Experts of a small language model: 352 SwiGLU neurons an expert.
Below are experts of layer 8 (counted from 0) of a mixture-of-experts language model. Rows are named router (the router's row for the expert), gate (a neuron's input weights, with its number), up (a neuron's input weights, with its number), down (a neuron's output weights, with its number) and show model dimensions 0-127. Each number is 500 + 25 x the weight over its row's rms, rounded and kept within 0 to 999. Numbers have three digits each.
After each expert's rows: a language model's description of what the expert responds to; "mostly gets" lists some tokens that are sent to it at least half of the time. This comes from a sample of Wikipedia text that the model never trained on.

# expert 7
router:527508510584499497512520466516503404499501500479516461511512476488495491504494502520576528520515508502496509544510539479501568512532484487489551477507513448567532510491512505491493465483489498509505479463485517493488549504486497520494450472534484495500537450500559490528504480474457518526601495489481503503491515505497508516538509526516540469491524496466504499509515475481467494506516
gate0:454492569479508499502480513471472516487465491484500476554554519471530513482483487478507520525515523536500493486497485542481499531528524488483489518477497487494490527491467527470510544502507487503482505494492477484506488538508501502503519455507524491488509493506526490490502493521480517474501534529499517508524525501531508519528468461527538469483503497510513480469487479514492523492523
up0:488497442527526539489495503463508534495534514511520488519485519468494482480528533500480506491517518478532500471489468513565510508462491487465493476505482491483504502504546463479565496476489537485534506469494463535476497477519520565481535503476487504546495518506558517505495502527507494508471505475569485520461502474503497491530470531533492495508509511492503485471499437500459525494489
down0:530516511534499507484506494477471502568522499512557508457507492518464495483486480523496527531530438479491496515496496502523495479505496505490484538508512504540507479484535472456521492524521492523496526503505546508486506510508502490474531513526478490442501536480482465493487461445538511513523534467491510447483565499503500502512517531498471532441476455501510487503496486470472484518505
gate1:557516505510510541504541523452500471518512508457501506478548453489448563468489531525512529516498541508496497522499487493500500529473470514494524488479533482485518508526497491502520460488534532451509523488511521514490468442519464468524458512506524520510496525519491476519527487509488573532463531484439501517511494543504456523542474484498441532506517536465468508488503518479510520550504
up1:507499489490500531536456475483533490515511500518467486491481505474518514524518466499529493479467503486486499516488500491480495520505448461493523492486503508492524531506548485487484447438510524518473441470463531499536492479531492546486510517513494521460533497508501507519484496506536525493508526527500524491492522534506440536495510454518460549482494492537512518468462533464515469508471
down1:525485501515465495509476493501499498514555489490455522558484543544485520494529536524550491505512531500473545535507518499491496553502533490469479499500488507517459488522496497444510496464544511508489514502543530518497439469503512472465540469445502494557501491497489497462525506470511491513475490497524506528490536483468504475511525513445488489523501478491483486509515476496486466507474
It responds to: Word-initial fragments after breaks. Word-initial pieces such as f, t, sp, sc, ch starting a split word, as in skin, food, sport, plus headings' == and paragraph breaks.
mostly gets: " f", " t", " sp", " ch", "==", " sc"

# expert 6
router:506416496529420479547448449540459485508500494488508476505519464516482531510500514517517507480509537469494512509497506507531514510504478493497485482496473462516496485487523503486510476456475491449518509477498490505472501487546504519511475490516512500517566457525517495508553488483475523509546543503501526494506513531475478518538505521515517481517482486522476473487487450499477486497515
gate0:501486514501519521512500510526486486512477462531531539435516495556512479550499508502490490496504533508478475531538538474518491504525496452507499546489507517503482484516505513525450456518516464453520503454545520523501511470497480539494460505492525472502529519511524520493536486486487478480501484533481538480486490501485547497542541484552498483484516482479496493508443516462551511494502
up0:514480454524503493488510536521506545493463484498524476520526484449442504512471492475491506485471474509497509487499531535495524512522460516497501501490501469486503493477511494472484519493503531549536514506512489503537509488517507505486536515440502509496486476453477470544471552471501478502515495446494518518520554484489507534472458503513498508484490498550497477523495548531516538512492
down0:513524476516523493503504501517557513497458506510544479501530493494484465479528477475544512482488449487419470509510514465500517501471537484517524496509537423448491526477508534522472487506485480527514486474529485513529539520511533522507504475533546474462520485485468492502497500488482517490478477545509490490482483523525508496558469528510447535507497531487521474503494510491501471504498
gate1:496494475514525464486527479551542488485529466470510536458540498530502541487465465515489505467477512510490478506536494541510483491486456508511469486492499524529475485514512458491497540480509508476456517520463498486449507470471500502529477497521482497424463492521518475499462468531476479470525523534519486519519519481484526502492510484519474516525458500505466490534511522491481527446491
up1:467543456537544464528498496514482508495489523495520550509499528492539448497478528474479513490439505489492501461494485485510467543488505505493502534493497518561535528489548485454456480530472499502486483475501477485440475480471492539502490520548497548495497530527524439516497522454508470485491482509480525488479508529528465503480499469524538512466479459498491533514470483513490472459491
down1:522501480516458522478509513465519485494496556460469486534524480463512536504515502479487515542467484488488515522449511501515495518501501503511486539504505502517477537520484467485464536504479502544479484440515486466481500452531483495499497540500562535490483518491525490500504492464481521495503489469535517501482494503487493569490496504474512480557480484519535523529513515453482519495512
It responds to: Science word pieces. Word endings and nouns in biology, geology or anatomy text, such as -idae, species, beetle, sandstone, polyunsaturated.
mostly gets: "idae", " species", " paint", " water", " river", " human"

# expert 10
router:480461535588438485501485480531459486525545487470486483504535478539501450501485534487494509459507529494498506485520539472540482520537529496504547485489465455563557483454490520510509491475445501484492498517485487499474495495483546500485493461519480498472523487523500460501545495518544530507500505459498491527495481515513500471519468507472506466511491479519504483506542501464521469487508
gate0:465487509534499490519506467513498492511503462492535496482508489487501489536532483471520479460493509531504536514485527506475449459517483531484506527531469434515512471480462475485496484511521539512527504513469492514478472486523501460503488518526540548498494487480496513513514493447470483538555481517509491476443545479511494508474481494481496508474512489439460509460510526496513507513460
up0:520527516523496490505453520523479472465494512530504525556480534494492512478519483526488499488485523481457486521493485499473506487485540502508477525515462499510493540511494483511502489524512457524469549485546506450503522489460489503529529532514489499490535488514485508453513504519510515496497479478492539493470439476442514518486524522487496500524490501535523486484498484488493475485496
down0:511461498491489511500458521523514476454508491518503495473462552492481534505493511498487470550512479531484499499494547511501494508526470502451479479516524506489527521495466513500539532503536496514439527493535538529501546514446469498517459509495465461500519515490531513488481515519480525497523526505516491546535471527524483498495470460515487513530484482493464485480511503499509504550495
gate1:476503472495500508499464461482497532513515524483474510469478493518466437530496524519521529521475502485485497455466475484509518492487529490509506506500471483506520478488440495523490490468505455485549472515479494525467501426516543503518490521491477477452505489505478457482532503498519514504551462452468480518532444504491469516451502519507518536488530449512506488513527481501504481463523
up1:518485532555484505464482480491533504502480542538518541517445473468495496490501559491482506513498521519530517460452479532446485479509472469509511453506487482477444485482507499460521500493506533515512467496516497458510493493491488447529488521518500498524523499499495507469500497509539504548546520495509504499513494504548509519522453481488490488518491521497465515489480495509507497465479
down1:469470526500489466524482456543495513557523469522498499486525483513499531526489521504508500501506461492536500474533516520514524461501503462531459554534492500511522525468458506540501518497531528510488476522458497488520532476500488529492507518494493495458503537467494517480501483491511514440485503475515474504503509499480525520498499526485501500477495485498523468511484510495517462518450
It responds to: Slavic and Turkish names. Pieces of Slavic, Turkish or Balkan names and places in sports lists, such as -ić, -ov, Yağm-ur, Stavrop-ol, Mal-i.
mostly gets: "ić", " Mal", " Turk", " Apps", " Bol", " Az"

# expert 5
router:507495514529451500512537489499483406521513541480488457521535510510480519489500509528553545530530496505511518540462536507515505490500494491479570476520458443512535468468523480492493450487450487470501454492473501526482512509452545555518485489530516484481526515509528477497494503474489501515544509495499516495495485492528533501522478491509524494491481454498525508520508485482482449471500
gate0:453463491495502470496525507541490499498499518486517522476505472508474475515456464496464542532504460503491474494513512513497495509485534567504498521502509537510508461423528500487506522488537493517518527470465583489489522526511491485510462486509525488508449504450496521523492487531490545474472539481493468472447515531489547497512491496558486517494487512479507537494519493508478514464497
up0:472478467474506484449512493469477488493527533516506528552498474501502523502500496544470530531511507518476531496510520532524525445480499535487507533479484475483505459476487510508507474478496535487497513501477505511535464513482467493524493478483531484474445485527428516479524506539474509475482530504528531507516479507497548449501496466527474512492478506498475556505539496491484512505522
down0:494476532511467480477540492514466475488482521496515455509513501475490541515490454530495470494505464496502471530558481497455521467474503496521534482474518502487477491502532496488488509433516510425501486489539473530503505450534496482444497488520496532508501513504501503493450488511489482503510484564477509484497505460480505515508509513551483441491475517509503480494470504471491464490511
gate1:500499503489487501486469511525505493530507464462506533427490528478542447517498519511486499484499520497494494522438494494549518535479506503487505503520492521468478474493511487518525497498496448494537540554472532511464469536503521510569479478543513523513530487449467504519472536542497479460494525510487494498454474452479503532483504476527495501465468510499485481456489506561507496481515
up1:529481507473489508508504535527516525493521474464535493431487496481464498467500512508503500497499542479506514503506506483522521534481522500517526491494492556471505486533468479485462511482543499520531478482490516494496458513513500492530466504518555519551490471500526466494465519481488510438457531473521510513462447488535491512437523504523473480528465504484482498487486484506451460449502
down1:512540527490524513525517516499494484517450470541512485507470486499498490477492459468505510522491487522493468559500531503480492518521532548527505530509512500482482508507508490491500458488464498459483534536519472516519506519522517506490476513519482498478493488496525457534459516481531500471463472514449501539515514539502521526509495456511534508516492472514528476538496538490525529511524
It responds to: Numbers, brackets, dashes. Opening parentheses, en dashes in scores, year-initial digits like 19 and 20, spaces and quotes preceding numbers or dates in lists and tables.
mostly gets: " (", "–", "/", "^{", "′", "("

# expert 14
router:532452511559370476515450519524491484537481470481473487531504470531514493465486535491501570489484507511475477505514526505553522482513470513481529490494490428473537523484539494491537469500512513492503540505520495491517502502493511528485502449521488456443506480539521490525512501483484488474511493495524494487474495523489488468507517506503480509475504472483485522492538488493503451456498
gate0:466502551460495492493509469477436482554512506514522446507537528496517535505474515478531511504448527477538489449496564523500533425502483485458504515501506445523521499458504516508514481516543496488477494483499496483528455460498495477488453517513456512480495459462449524522496508487472512477478487503463483463478448486495511481514490478527461499462499483473523543510530439487512531512487
up0:499444491516528533496496568482491495477468482489508535501482505486467484526516497506476440512493490489476526491512485471523514575464533504560482482476523479511468478530471465490496528518483494507480504521527512516489507552505516533505485468490543503502546505512496503476464457513517505530505502476480513519491511499480463510480540462494495532503492501486536460522447518508531475508506
down0:518515490502482506502502532536523496503507492492493559499509499478519512497494474479513506518489528517507542468486475503485515491456512476531478452466488483507505495513458495478514524445469486528535521493530485502520511518483507488521490544526496497513481518548496491471493468517536490467537491576524493510479468459459525552519500466535514517489481494508528531483507475481484524529489
gate1:477462528455482448509512531510516505480509460467497554490474543483467490491491509537537511474479493543491513502536516509515473491503505529542470470508518492473524484480488462485472511454509479517514492530483467507505488492530508531492503500525510455467460508522495486453500516527495447465504527465469501491504548485531521519512512474499486491527486502538526497525526500541475495494509
up1:509514456498507491483557478501525490515528498496483484440516493464513496508528484517456465464529524460534489538483521491481499495505559503491465493476498495511528512569515532494476523497452477476477519490504511486493552494489518467539521471547510568486499508495492486506504500496503501496451471481490487511441530466500476496485496469490509479466539477487495521501513454476529456491449
down1:499524520467493532468470478472507496487481484447501513505512507527548492507528494527498519489521517508533510495535504475510496462529501484508516514490492518497497521533484492495490459541538531509504515507457500493448519503546491506506455487514523515504437499531531461468558467542483480482528490493513486498481508551505481519502477514472463484494427516508488472448496490528515475485451
It responds to: East Asian name syllables. Syllable pieces of Chinese, Vietnamese or Japanese names such as Xu, Quyên, Kawamura, plus accented letters and numbers in coordinates or tables.
mostly gets: " Gu", " gu", " qu", " Qu", "″W", " Mu"

# expert 3
router:480481546566398488521468491519487489494503464498502517523501485514545499514507500511531572493530527480488462509486520552528528532507496499529535493501486422507510506462509549464546500475491522483490532488497500475466506469501529480510492466533501489471526503489510509501495493460516492457543513485466504535505503524491528491475512501537505468489506467492501477555520531482482493483506
gate0:473506512483437566514486481486494474455522498474472515498498469497522520554467495525466495484474473500527529457492510537549495501554478535518497449503487466473477484482452494529506498483476505508459530466516500477516473492431507462466491507491505515526473512461484499511533483520498517523479477516486467524497518460523442474484481471537477506524481485513475489534502506475517512515457
up0:497520565482440508533509457522515475508531458490484495510489517499504502539501485541490497486518511503516504477537474520521490505485468538491509492523503452502464475463456484518458487488512519483489496501532493486513519499435526457501460468511522542495506509466481514523501465497527504483510507486453441548528562480542464453467500467522507479501518482546503501535520514481499491548526
down0:468470481506506479489516550498461484526518501529519485484461523508514520506486479457512513517526443516473504517501486483483474439507520488506522504479480578503456485448546462493489519490507470482484505496496510488500469490439479513495533478499476484502504521496482485517481473460468512499514474526519537502466534481492468492504499490497536520499490512483473455459474536517485514528512
gate1:524484527509523524502535471493501501482488508462511463503500530543516493464470481514512462488491498517522485516514488530493513484476480501468523517513507505478482463508472489463539461529522480530517473492495533493473531472492549531523513531523499486471480515511510476499518516547487488487535523487497499491462499493485541507501474523511508524506521527513513538502519475481501473516530
up1:480517521448557514466535477498497516458509516498503473526513472519480462484513478487540479480478540457469516487504455425518523521479480472481529492493488514474467449518486511525485450511511475515470497495523504515515509460496467467489556531492500531473497490550498502493559542505528501514504551508465495462525466512469501526500493476479521503509557478494476494538508512500490485505505
down1:494515500506503524534483503479516531489552523493483493504542528492506488492508512496520504497488497528515478494495545514503526499514490557499482453456484470497501440491487522478499483546499514508508521486467478455510512522467544506491507523467472506484485467511521477505543540496434502500513477544494483502496503482488478482511498511503506499457510477517491529465523515519523494541472
It responds to: Table and list delimiters. Pipe characters, line breaks and dash bullets that separate cells, rows and list items in Wikipedia tables and infobox lists.
mostly gets: " |\n", "\n", ")\n", ".\n", "|", ";\n"

# expert 0
router:535447535537455459528466478537447500522509456471521490543487503571525516498537499477507556504476507498436512495482515524531499488507463534501552501512489447483515466474516509504490505480462479489475516548519460528490522512507508517512497518529496490482521467531506468511539499506479467473498509498509548507506490507487485465496468543479486462465464494451495461528520489505501482483488
gate0:485521508481470425498511510475522536481494505558481498481487523521507457497522483559536495509528543509507494546515539529526490537504514504496551520489510504529545510462500482466507505532490496474519449539439503519457523477513543513538486465471498497485486472463471523505545498521531476476532516491505507484508482524461519490521538488472494499492480491547522526480477539540501500522521
up0:491473505506485540517510531497495470528473517468542506503499523493467492511485497485469473494474502494514531500519459503431503515495482489509526509461460473487461514489436479514502513513460500532507508445549451510568512508535505491524524518501485517476459503455501462470494500482503535492491501474495506531517488526505486522499470466493477538490498512487527465500521471487473523447481
down0:521526507535495479489449506501479488522511501486526507527478508463476526503510499491500493508464531468521510462543522514522546521455492519489522516524536432498535508528510502554475488492495497478526498410552517477516452504492521501543485519470487480514492487511494446505535568515507505495487483514495539535532511498521465499530530508492488473494510505502469471528535540486453492499476
gate1:533430518530527552518436525497512492489512495507545507472487480498518536460467474525476501491532516516503500493480479481512504483474538528484522510508495492515505505520527550544514492521539497495499497475544542480544523511551500547461483481501504513514519538504500473514517477530495448479502504485532538526461501448487498488443483502521505504471462544492496519530510513471515481543511
up1:512463528507522488476535514468533522489486547553479502502494493519459493537495485528554503488522528488481483496530498480468470487487461512468503523515487554502484509515492479513509456510462465510535470491499496494502502504551530532519508521512530547471521489490538539486496557513529529513534505563550484505461520504469498512563539474500491443497519483460532493497508462527510510520502
down1:501495489487485525463462512527499465479502464508510523512519516490498527458501474511450469473496472521443507479491531499492543520497525514481513465513467462523508515509517505501484548459463527484487476522474511508504571533522447533472497546502537484547499497531486488503498536501529502511513451479540495536520512524516542431487503529508518516483518513459547528519472526525494450518509
It responds to: Commas, pipes, name fragments. Commas, semicolons, table pipes, closing parentheses and quotes, plus word pieces after N or n, as in N-ico, N-ia, N-ation.
mostly gets: " et", "/a", " Not", " %", " Yes", " incre"

# expert 11
router:491456523542466482520509488505455480509517500459490497528532489559515468517519495500518550487501515485509548529476530514498498479514494476497498515529488442461485505459505540494535474469509500515518485479517487528519505493490517520512480492504462491458545552471521493534510502537555524509519504513514499525517476540491512550510507551532481459466494483505498468538497518498478518543503
gate0:463515569475470474504544488503461489534504520502489517513517488527530474515498475479518494516470444513526525504541515534526501500498484499486527537496470514477460489508455535533507443493504517504479494512492477510491465487483513517476498479488486490489528482515486468513500487523525505534529546525468510475460470447502522487490518540502465484480492436472483530503497459502505532508480
up0:470495485499507497540508497513519483508474518495486488511515466512486529483524512458449513493452497513496502526530464494512492472529474495478512536497466522490504520543460490492469485531505507492527529507506439523496480523481525515465520483514460530520522521529526476525529522410461528500490490499518472487476503543494460505509560536503487491527459462446483546467471512497486451544492
down0:499472445476508444473500512495467548502460517446503476490478500487535544462471528491524492508479448481526539484524496485509489493467546449510476511485467567493488481465489459561541511485496471489487541469518522508514461523491512538498486538498488498575480545537478472479509518518524487527528492479504471505469523510514503487481521523504535508505518527476551500507514505542542526532451
gate1:546455526482484511487504537528478472473532495503495533485498538496489520475469487518508482517469523506483489516477516507495497503501494495474495535499494489476558479518491492457519491479481514534519493499487473510541532490465504495538485503484476493501436566470509552518456492556538522523474502489470521503495483525487456534476518470522475500555478472526520474483545510552482482533489
up1:511525466505512543528462530529515516512525476478521491448491480483453497525522523504468489514516488494504545489491462525494458487516464464486504516451484513510488510489460480470529487503462505508461477526543488567461522439554498499507502476507512489472473459522482511487464500489499505496524501517440547493532518507524506511508502485519504520494488482507501481512522578488488498521445
down1:502492505516532487501470493481488504485516502483516530495507573485498490494521537465506493516486527440499527525472469496467539446503503512502452525498446495536507480505489496473502526506526524514495515479545507496506482536485541536442486549496483531464494479527473509464509484478498481543528519497518497489481485503524555493584486512496477536521533482488482503471508501524508475472476
It responds to: Word-internal stem pieces. Interior pieces of Latin-derived words and taxonomic names following a prefix, such as execution, adopted, properties, Pterocera, description.
mostly gets: " ex", " trans", " ar", " Ex", " vis", " port"

# expert 4
router:493468535544457477474491485522469489496514458461498484489504475494492508483510551501535560528492519473509491528494569517512483480547485529518529449515490450515522473501541503476463485515453496425558484497501526480467496503538523545508470476540482494470540481563524475527513492489472517504490490502463510537484512549480462497485476541515524458450486434517501497503489491499527515479542
gate0:492499484519464520497540513540488478530487511485501511496538514472460487480538480498505471486468486485454517497497538511511513510513526575526524461511528490506490514473504523462457504509488439523530475455503477514513517513509514490473506500465464488491483480483500458494459475483509542476465561526487524527534496495448493534495548475511501471501476488498467491503515460536523491546518
up0:496513548496507500531495499527493498490493533472477514497520479475484430508483513504501482497533497464477527480457498521500533503497533535474501500477501516521460501527505471503518538523511482486492479492501532501514523511530498515467454525526469484512521458438428535508486474492478519487513533515489517481498475475494489493514524509499498492524496511481509498515478551484569489496498
down0:513510498492502485525511484482488529483509556508515499514503502477460489502468468490519533499482486493513475498509525508503564515526481575497529503493485535520509520511486516506506546510511476511486504534461473484522529518498505488558550525511481505517491459496522525482452507510520503496520499465488492478532497507502512495518511504490475521506511470479503475513570501509435514532499
gate1:496500521506492499494540487503519463527520505504472496554491526517511479515476504535482513531525510476487489453503484492525503531490533517473495445516493483473468546481500495433491492543451528505514523501542493490453535463501489522515491484483464518464506518564476508507517475538479501488503503540519484494503530536494510462518500478525502529489500515504493502452500479560478512481547
up1:495479510482524555500471509453511517533475509506544482517485435524483485548487512492509501483482545541506506485516453523493504474451508465463481504506527535482475498494507535516510492467534485500458502508513531483513516527508502496497523493473500514509482480493500449489502541525542506494528461527498518510504462513491467500532511506538476502502488507452512496531497517470464504472481
down1:520516497514514475491523512522483474509506517503528528500491457501513518517505475482528447482542496523472481511510524506520472483508501491509535473513503396465513511510506511479461513519502525500545465487500472544501506454501525532492468470558514527486502520497511499488470544492503505491470515474484445533459485502483504523509481521477524481520496510505508471556480481546466500529511
It responds to: Personal pronouns. Subject pronouns he, she, they, who in biographical prose, plus stray name pieces like Fair-we-ather or Meisen-he-imer.
mostly gets: " he", " He", " She", " she", " who", " Har"

# expert 2
router:489432514530385455526472477520493477473521461519495488503467482509500498522506520540530526479500541464504475536532551484538500498554490518486566509502492412501515517469549474481485516488492485525501526503515470488503504504502482519518499452528480491485490515478534532491493499521520488528561522506503541524501485512494512524504489543521526491500465498524480480504498507529508477463511
gate0:527481535472470537536475441486482469529483545559513519510509468550501510493490489483542469476539516465503498530514514477509506505500509487511488478511518524501487480510509526551497455505481522518512520476513484484545458511483512519461512519487488543507495536520546498503522563480496541490538541501517488511476535466484543483505505519553477548468510476528493489502503496534531501533504
up0:500553470529475516504505509508496460466510524467490496505516475493486485438497488480522521489538418549490515505484496508505528478491533462512482466516477513457505515479539457487526506478473478517490525526524519486451520485531475513501526538509509529486453514523542495513506484490504483502494513442490477493494483480524521523442534470492499500500493524530519472442475509518511476432534
down0:511480507488520455502500433465502523489534475492509514513495504514489452535540530508507482468496455499527475522458499489517491506484520504529517488489483514492497527537495466533483544493482523489449488521476514514502503527508482486520469505503458510518520498523491509529504518499482511486485567489513502487483473503476500464487471482483514492520459514472533500501438502538475466521450
gate1:471510490504531501522468518489479442512544536467478563497520511491508473480501486508550491480502498503454492529508549481508513539507478480496531501485544474513446531513502530495523513482527462494505497490482504498530453501496540512454443467519512465505468498503474488454519537531470506477534503510463547506468486523467476470493487542482484523464496517510526480443508480529532458511541
up1:509494513455477479481546466479491551508491526509519526505514514509500516547485461452521507480531498460505493518489506482487546504446507471512533482498461502481497508518477502469484520510519538489514537478473511486449489489563545526453470492532472487495481465486501506484500490477471524529499435507520468489508511469550539517456459508522523496468511484479509524556516521522520527535449
down1:516541600505526453450515512512511464520505468467506502481500493520475527532517459501488470508517503492496461516454525471466545519479508545524488518481523516460474497465520494510491490449476480489502500510520510531533490491531514461494518455473501555512488467533505530496498490541525483534509512480491512479536466493475470530515550526464474481518473488477527488495464468467522451501509
It responds to: Abbreviations and digits. Capital-letter abbreviation pieces and digits in infobox or table fields, such as AMSL, CHEBI, BS, positions MF/DF/FW, or 1.69.
mostly gets: "TA", "CA", " MF", "SA", "BR", "RA"

# expert 13
router:518410518502417489496509497570471465513498495476493507550522484496535462495528530560508550485508540501464492495442530496509511501509509499547539497492459465544519495508503496518531484492481498490537498531460463500534505483493572532485460506521478489442503470566500506525492509548508509490511528510508529483489485519499500500488499502537503530498482508506478490487515468480479473474513
gate0:490471470507483495506504471514471526530518492511470523516477453518510475522513508445503531510503487477485514467503496489493482494471485546451577473479438486481487497519512473499478512538525430511513493479520498475485511484521526458563482489518500465480469515540467520504484446547483485493475524471483522526540506502489479448492489457492509520470483467505515517530434484479520474483513
up0:483494503481493480521574468443511482484494502466524511492552521473534487497492524485496534505475509479509502513476558527492485510474518516482530483463468459508503482529522550458506457480500443515473534460508512511481518517515520479503482501500508537507510479499477504517522464520470508518504507476509536531501506475507496507484499531483481561497498484526479474508458462525488499505548
down0:505490493494491480499540487514471493506539456460476499510519507499509534488497475501545471497554502521523477498457480513473548475477484510511498501509508531480456447519502546492527546490527506489524484498521538508488509488542473482574522521459520493495454511497505496474528488477477436463473501488460528484448480472487526482457482552507534494528469510489472507531523511511524523467492
gate1:514474490523472494498495492505442478514505494541516479528493479496531499552499479491502475495535479512497497516522520489517507481496480511487486434502534506464560485496536509502501520472497484530490487512494527506470528525533522508486530541484537490510473505483479488476514545493470469517484505526518497469485556457549534456488500488493496521514473494503519479512496508512504474521532
up1:479554506523517476519493486484546544476508513504504528486501486516454499449466523501464516498464511516508492493499446527511490473461498464522516528511451544491497489489448485525470505502520516509514490473541481530500449451466464488521554487519502544480454501511508525521503457503537525519496518487479508484493461524477511502504543527480548509453511521467469521484528517498491498493483
down1:454460485525477493503507541493489522509513504540479546484536506511518497507520447516519506482468469453525501431498510533491509504505546522509468544462471435525535477485456481551515482444506504502504535538528497509544473494493517494468482499515528516532508515542504484518492519485503504494517520515477475482470480496468528493527493474460534533480460490483473547487474509496485496498530
It responds to: Articles and nationality adjectives. Determiners like the, a, its, his after prepositions, and nationality or field adjectives like British, French, military, television.
mostly gets: " British", " US", " Air", "The", " television", " military"

# expert 8
router:524501572561443512505505474510505465523490517459520505508514503562483455498516514542563534461527530484496531502504541477515494504493503534481554458529546463442515506490531481481503478480509503457518467478512485516515529527518498513498511513515522509491525559541510484557508511473480495520508485494509519563521510507459479485510453504488537493509485478497499482508525511480494489495512
gate0:508474493464526499486502486478495495506483457476437446470529533525520458520531502519492521448500478466484473494527494491516488486477490536524539497464515506535520505478492539511505553539473519511490492489513502557482474532504474480480503506496529484506518491526498478484483555476488506483516487488461495513568457452467543490519502521540481526465546465508480507467477475501468546528481
up0:461509506478521487508501521472520464515507517462466439519478511472483454525520546542476499479474498487495494477509477471519445519490554514507527535504533538496492546501483483489504511559485490497495508457554494481494494495530533532496515471538540512531478503538511467479528534510475509501494483490496494509540513457462550508508482486527488540502480465552466476478527502452488475511490
down0:501496457490517528474533470483516492505507511520503542487493499487491491496530475514481493461546547536480460470522511481527516489503501486539496485447458556505470459536506492517523531486484477556521477491503509524491523521532500515477506500542517503528472491503448538500475520463522511469469483497542528489500488554500479517471495465511480573518479466471458489449469479504510499502531
gate1:481486514518494481474525552528472530488481526496488518513540489545514496510551481519511490482495512496499533473476497520501482498442476497517436470513459488478462521490516449488482509498492508538423493526501445497485537520534473516554485490470485508508515521510493481488517497508451470515473507501481516505490515514467477531502533496484501499495465483467502490487533554483504508480531
up1:498479463465495462481522482519533506490534474442480489521475487539491444527463492528489459499492498473480486498514495436548514484487504494491500522488513536524565517473509515497493544506493479497554496511482510466470481520518507456499503482506513494566529488449487505450495508471520529470540486519520443476480526500530491497502533525484485517529502524519512508509520508509475491533491
down1:524525475507542501495491521507503503481537510511536515478518492515465495464519496482519507547524577487505504488514530498472533553483537486495478462491465512511482501541553473468460461497472496543521467520480533480506518491476475536527502477467503481525452526512505523515497514508439510511526505512480462452510516527496510490547497570504508492497492521494558478504486475533490510519502
It responds to: Sentence and name starts. Sentence-ending periods and the first capital letter of a proper name after a pipe, colon or dash, such as G-illingham, S-acks.
mostly gets: " G", " R", " S", " St", " Th", " H"

# expert 1
router:459429527495455467482459443542451461521540480491491480524499482540520503531483526515517537462484531519514519499507513515505483483530446496493504470499492451501520466485542533528487484510465492509538497500496495523474513495506501519477516459521466499513531485553560468491522460466477510493486477507463467488484467515469538470531510514522485464482490463494494497560477505502468506485504
gate0:509509482445505544515528485507499537561527505496520466500511473503492473485517545519512509552502483473530477529536520502527516525477477487515510471557503470515522510542530531481495475498510498502439506479547487518422531483492511493471490540463541523482511523482496470503480527523524478507513476449457496488484510501490498525485472474460486539490469552500495532547500524501503490443485
up0:462472494451522538511522523512496528502525480464493506462505509520474548495535528523475468505506487498534510510528503525525508541485486489463494474496525477477517481544517496501506447479473477453518470516587503517498522481464495516486450489499485528534493527470513481483494531529481509493489491465470474504510503454500507566479477471478537516461499558501486504514453491486522512504504
down0:498495543486546483503484490457496466459474513507465462489491516510487504517549506485452510511472508509501484529483487516492491502522479506461450504497520602476505518522470484465546483502498523507520506499452449478491502468511533532466511480545563531490506530506524519496490488490512509561501499470507534493509473555505535500457479511504499466483472492479523499465471555501477496549562
gate1:489493446492504470488477460509530463504501520520517508498464518494549504503506476488503509545496535508505486519519516515528534527509503480492513523478509533488507472503499490554498550476502480435477464492543510499489508537534451580508512538504535511539547518544502464536500528478488465536490478494503510470475523481496549477495506491533487524472489533506512511502496460458511520496447
up1:500475446573489486513467500521535526516480524505495518516493526527519497494497524548548523512485511472473460501513495485502507509528515509529482487505503517519503506469461488517506498493512481500473488492498487526562503519529484430514536488506512495501483509574492493457496475521536530524506530525506477537526486494481516502489501512501485494486499562466465488505502483486497528471477
down1:573493529479461483525533451535490508496482548470476494455495466500474503445468504450517485540476514516492501487491500507495538489475494479468507482479535457523510483473504499494481525540496489491506494535528489492531499461495526576536499536529452510554496460514502506468502509535497562452516459515486543520483505514494472476513446519514470519537473490497459465480489508479457542449499
It responds to: Word-final suffixes and nouns. Word endings and plural or inflectional suffixes closing a word in narrative prose, like terms, interceptions, invention, published, plus common nouns like years, him, war.
mostly gets: " him", " years", " year", " them", " there", " died"

# expert 9
router:502447550562451466534467495507477480522518530463545497504482462482499495511473471498513518491502519450485501496516501540536506480510436463529562481492484460470496514497514508460521526497486497475509519536464505511524489506527478517492522482524487495457505473515511484508498490526488481507517508461516501503487472528465517476509526489500554498463503483512475516504507511489525474468493
gate0:553468524518491538492513458550497501499502521495466479524491539494480515518495520523502516485514509504514503502567525522486538456506518511499485504502496515491495474491524565525557534544504444532494494490499495495548483493458516485493493436533493495504502530528477511486497485452493484451493474459510505456486488517458475519505506505551502505463525503470505468472520493477509499518529
up0:508524473465514492530512497479462509485528453507513529470497493539481560523481499500494547499494490480498493490503533486498537536495508585530505470527497472488480499489505531521500541491545526468524488457521556524535507509524489511501511511465546503530513501542477500515522497486463476473449496534530492515502537498488487503474509512505481493526534531455471530487503484507521557463485
down0:528490477503454516478446542503505484515465539507512516516513529500486472483520487532509436530511526472521474504473496505510477502496532527482506501504456488493533514509484480451474484494501553468484493507509496525491490500525497510496551491490523517471468517553505523501495482511469509526544526504472467520505467518514525514472482483509509520506482487508505549552466506495509475531494
gate1:504482524520473504471484502472486498500485503465550530499502516448537500499500509465507516496525510516482517522474499486448494530524503513503524485503532552458489542527474525491556487516513516527502529517526540493524532523499491489471501521503483509505548478532514492503485529487507484536546499507461463545476452527508526485548508467499493490518495519470490472509480464492443489509505
up1:530534464521521506501485508536489475536520526504511494462516499481498459475505479483546467494479534544486497504465502520499521531476478520502444508486489472470478520485467523527479517461483501483512472520511497451502481515486480532462510513498482525522530533509519503498481514505477488495508532492470481520440493495518537473574525527489514493514486484495528464504519508493485498518499
down1:533475476488493523527487521478458501535455503452529512512494521531444516504496476524508507481486468471473551482467498470481484516516526511541508498528515500517471466490480501526464491496512463506491547544452505479461496488490555493497544514495497481508469489499501523510526503490477506475460477487483524517478513550485520467457522516518501506516489528501514494493480515523519480505491
It responds to: Mid-word pieces in names. Middle pieces of proper names after a capital initial piece, such as Kinkaid, Kagoshima, Steyr, Broncos, Gillard.
mostly gets: " Sing", "ouch", "add", " Ray", " Up", " Stev"